config = dict(
    init_std_router=0.0266,
    head_dim=128,
    vocab_size=2048,
    rope_fraction=1.0,
    init='uniform',
    init_std_qkv=0.0471,
    init_std_o=0.0471,
    init_std_down=0.0,
    doc_mask=False,
    train_tokens=944800000,
    steps=7209,
)
Below are experts of layer 3 (counted from 0) of a mixture-of-experts language model. Rows are named router (the router's row for the expert) and show model dimensions 128-255. Each number is 500 + 25 x the weight over its row's rms, rounded and kept within 0 to 999. Numbers have three digits each.
After each expert's rows: "raises" lists some tokens whose logits its average output raises strongly, later layers aside; "comes after" lists some tokens at least twice as common just before its tokens as in all text. This comes from a sample of Wikipedia text that the model never trained on. Tokens count by the router's weight.

# expert 20
router:507446518492508503471548511477499486526496530533454498522517519497492479504507453533497495471542465509517514517476528464482473466451508503506509511490463482474490481484450491538506519520473554518459483511471487483492552492512511515517495469497502538480516511481491551495501492536465490463510493470488469471492511487491512564545496469489454536521517509532495502489480550515488523476504
raises: "===", "|", "==", "In", "On", "The"
comes after: "\n", " |", ".", "==", "===", ")"

# expert 26
router:539493503473486468501486480508500516475468530533496502511505508525480481487503481485492504470525553488534529496485514502514450510432488497541477495531545508534524538471493489516516527511509544520504466515471469517499507511509513461483515459536540481467544475469466492481491448511528530510517544466457472520505532477519488526495496463493521490492473488541446503471488513485542512497542
raises: "The", "In", "D", "\n", "E"
comes after: " |", "\n", ".", "==", ")", "==="

# expert 45
router:515523469506455548530516504486535508548525503515489475500469529482547520479510474509492525465505499481547498535498519485498520491517454504484542501467505514550463507489458482464505517492505522472537478488459523499494506457511464476493465546491538478532488505540464483472518512486481520473515478496478519526524525512476523502457538470522525487503471483514474491474482526507457532461463
raises: "\n", " ", " —"
comes after: ")", " ", " 0", " —", "%", "\""

# expert 116
router:482524456518521492490467473557480500479517445511521486483534529529521502495476496505462538495495510509484488484507523490451504513444507522463487470526520498477499499537559516549505537513510528459509502538527532486477496490478529482477527530499481509458455509531550470535491492503528486498493557504512491486499547499513492472526468549460490506491525502506523497490509503475516500573491
raises: ",", "s", ":", " and"
comes after: "p", "c", "b", " f", "f", "ph"

# expert 123
router:517535492503467479537516497486526498487544456470482494476531503514538524467487548490500508481504512495543483527503509484464497537484502560503518467507524462493513477462510494506456505509486513486507527497516515514508516482475484489499512492555490517438435481499542468483507493528490507512513507495514482479503518530483476470537449558473493508460494465444481467506514493480509513505524
raises: "-", ",", "s"
comes after: "g", "n", "ver", "d", "ch", "b"

# expert 125
router:490513557499533495477519481519522534568528543526539457523486483495509480511495519525550517481485537496497473505514472503476513517529497498505542485500488487491490523526492491480520491513547470490473524503477530482514478467475497526538482470517525529512506500480466511513530505524491526541521499478501545508489476475484462528512511476494502528526489468448523519509532505549495483496495
raises: " of", "s", ",", " "
comes after: " the", " a", " his", " first", " this", " and"

# expert 17
router:507484539532490511474516538496503501490483548532472482530510507477503448545530487524497489497512539470556521504472496464471462482453533492533503484495535504474509485509488474480557525500512513521534468527463492492519541501525516471510465484520533523480513491472510510479484464506501441459465539495494510494489539462511499503531507468513459497507489502519467489505480532498469525532518
raises: "-", "|", "\n", "===", " "
comes after: "\n", " |", ")", ".", "==", "==="

# expert 6
router:522509476463526478479494463486491531478519478500511486496563460520481517486458483545501477513490504529455463469531480491471486516491506516477519524475528473492538517482549483484505448457497453470519540528476503519467494494512474479485521533520502546461503494499483526490494482499506488536489531482506510503499483481488488533478475520424517516477475467513518544516512472530498495517514
raises: "\n", ",", " in"
comes after: " ", " w", " g", " sp", " h", " st"

# expert 60
router:500450508496520474477504496480534507503520489551515506475482495484494495504519519504514470445511489506549483516474489499518462489524514459541494476478511523486481541515472489512499462471473547531478504508491450503483519499456543489531506467532480535509513495502495507456496485473478550482461485469491470533521509467453501562477506467516512553541529513540504515497495496532518497488519
raises: " 2022", " 2026", " 2024"
comes after: "s", "ed", " located", "ing", "ated", "es"

# expert 81
router:529498485515515477477520494511531574546492492515517469487491511502515484549497492510516531488513511526498477458447496544479515462499492477503517527531487518475516446524505538476513506510487494533500540511481534513526477454534490502495497459483526505478522488562525536509502545472504500522522536464526494465510531512486475505504473519440509506490496495466494488480558479508544494461461
raises: "ing", "s", " (", ",", " of"
comes after: " ", " re", " a", " c", " di", "tra"

# expert 30
router:532493554511523466472469516515480484473507509541517477473504543486493516478499470468474516509502485474473483462515500536471523502490505474550486486497463485509491500479464496524491489448486469487494496532517503534512517484457512512495531533474500505482502478519468487562500529506536506493532498487480546501525486469501502497498478520462454473509521460476503498485465491485499482509482
raises: "e", "ed", "ive", "tion", "ing", "it"
comes after: " de", " De", " pro", " (", " as", " E"

# expert 50
router:459538530509495449481491501466527528522522496524453470537506449478464467531486516481543512455516522508501486524527502490507487481448515502559476502467527518480522503475538461530539546485525488535465473474557497473518466533466521489466485488496516489522548487465493482480473476488521499475561537486486537513461527468493520514512545504514509511522489466485536490500477528509495517484519
raises: "\n", " The", " However", " It", " In"
comes after: "s", ",", "\"", "es", "ation", "ity"

# expert 42
router:500530458535483483485491518492525482495518533497532523509488505488474491483491471493483505494499546478458517539518438531504446474521502528535507506467539538482535478476467481525467510498502546508500485533515493538515467489457464497500514454473487484503535525477486494491484455461486536513519513479478486528522517537472519497508478465455522519547545465516499462469470539524515511516531
raises: " |", ";", "\n", ",", ".", "ly"
comes after: " |", ";", "-", "R", "1", "$"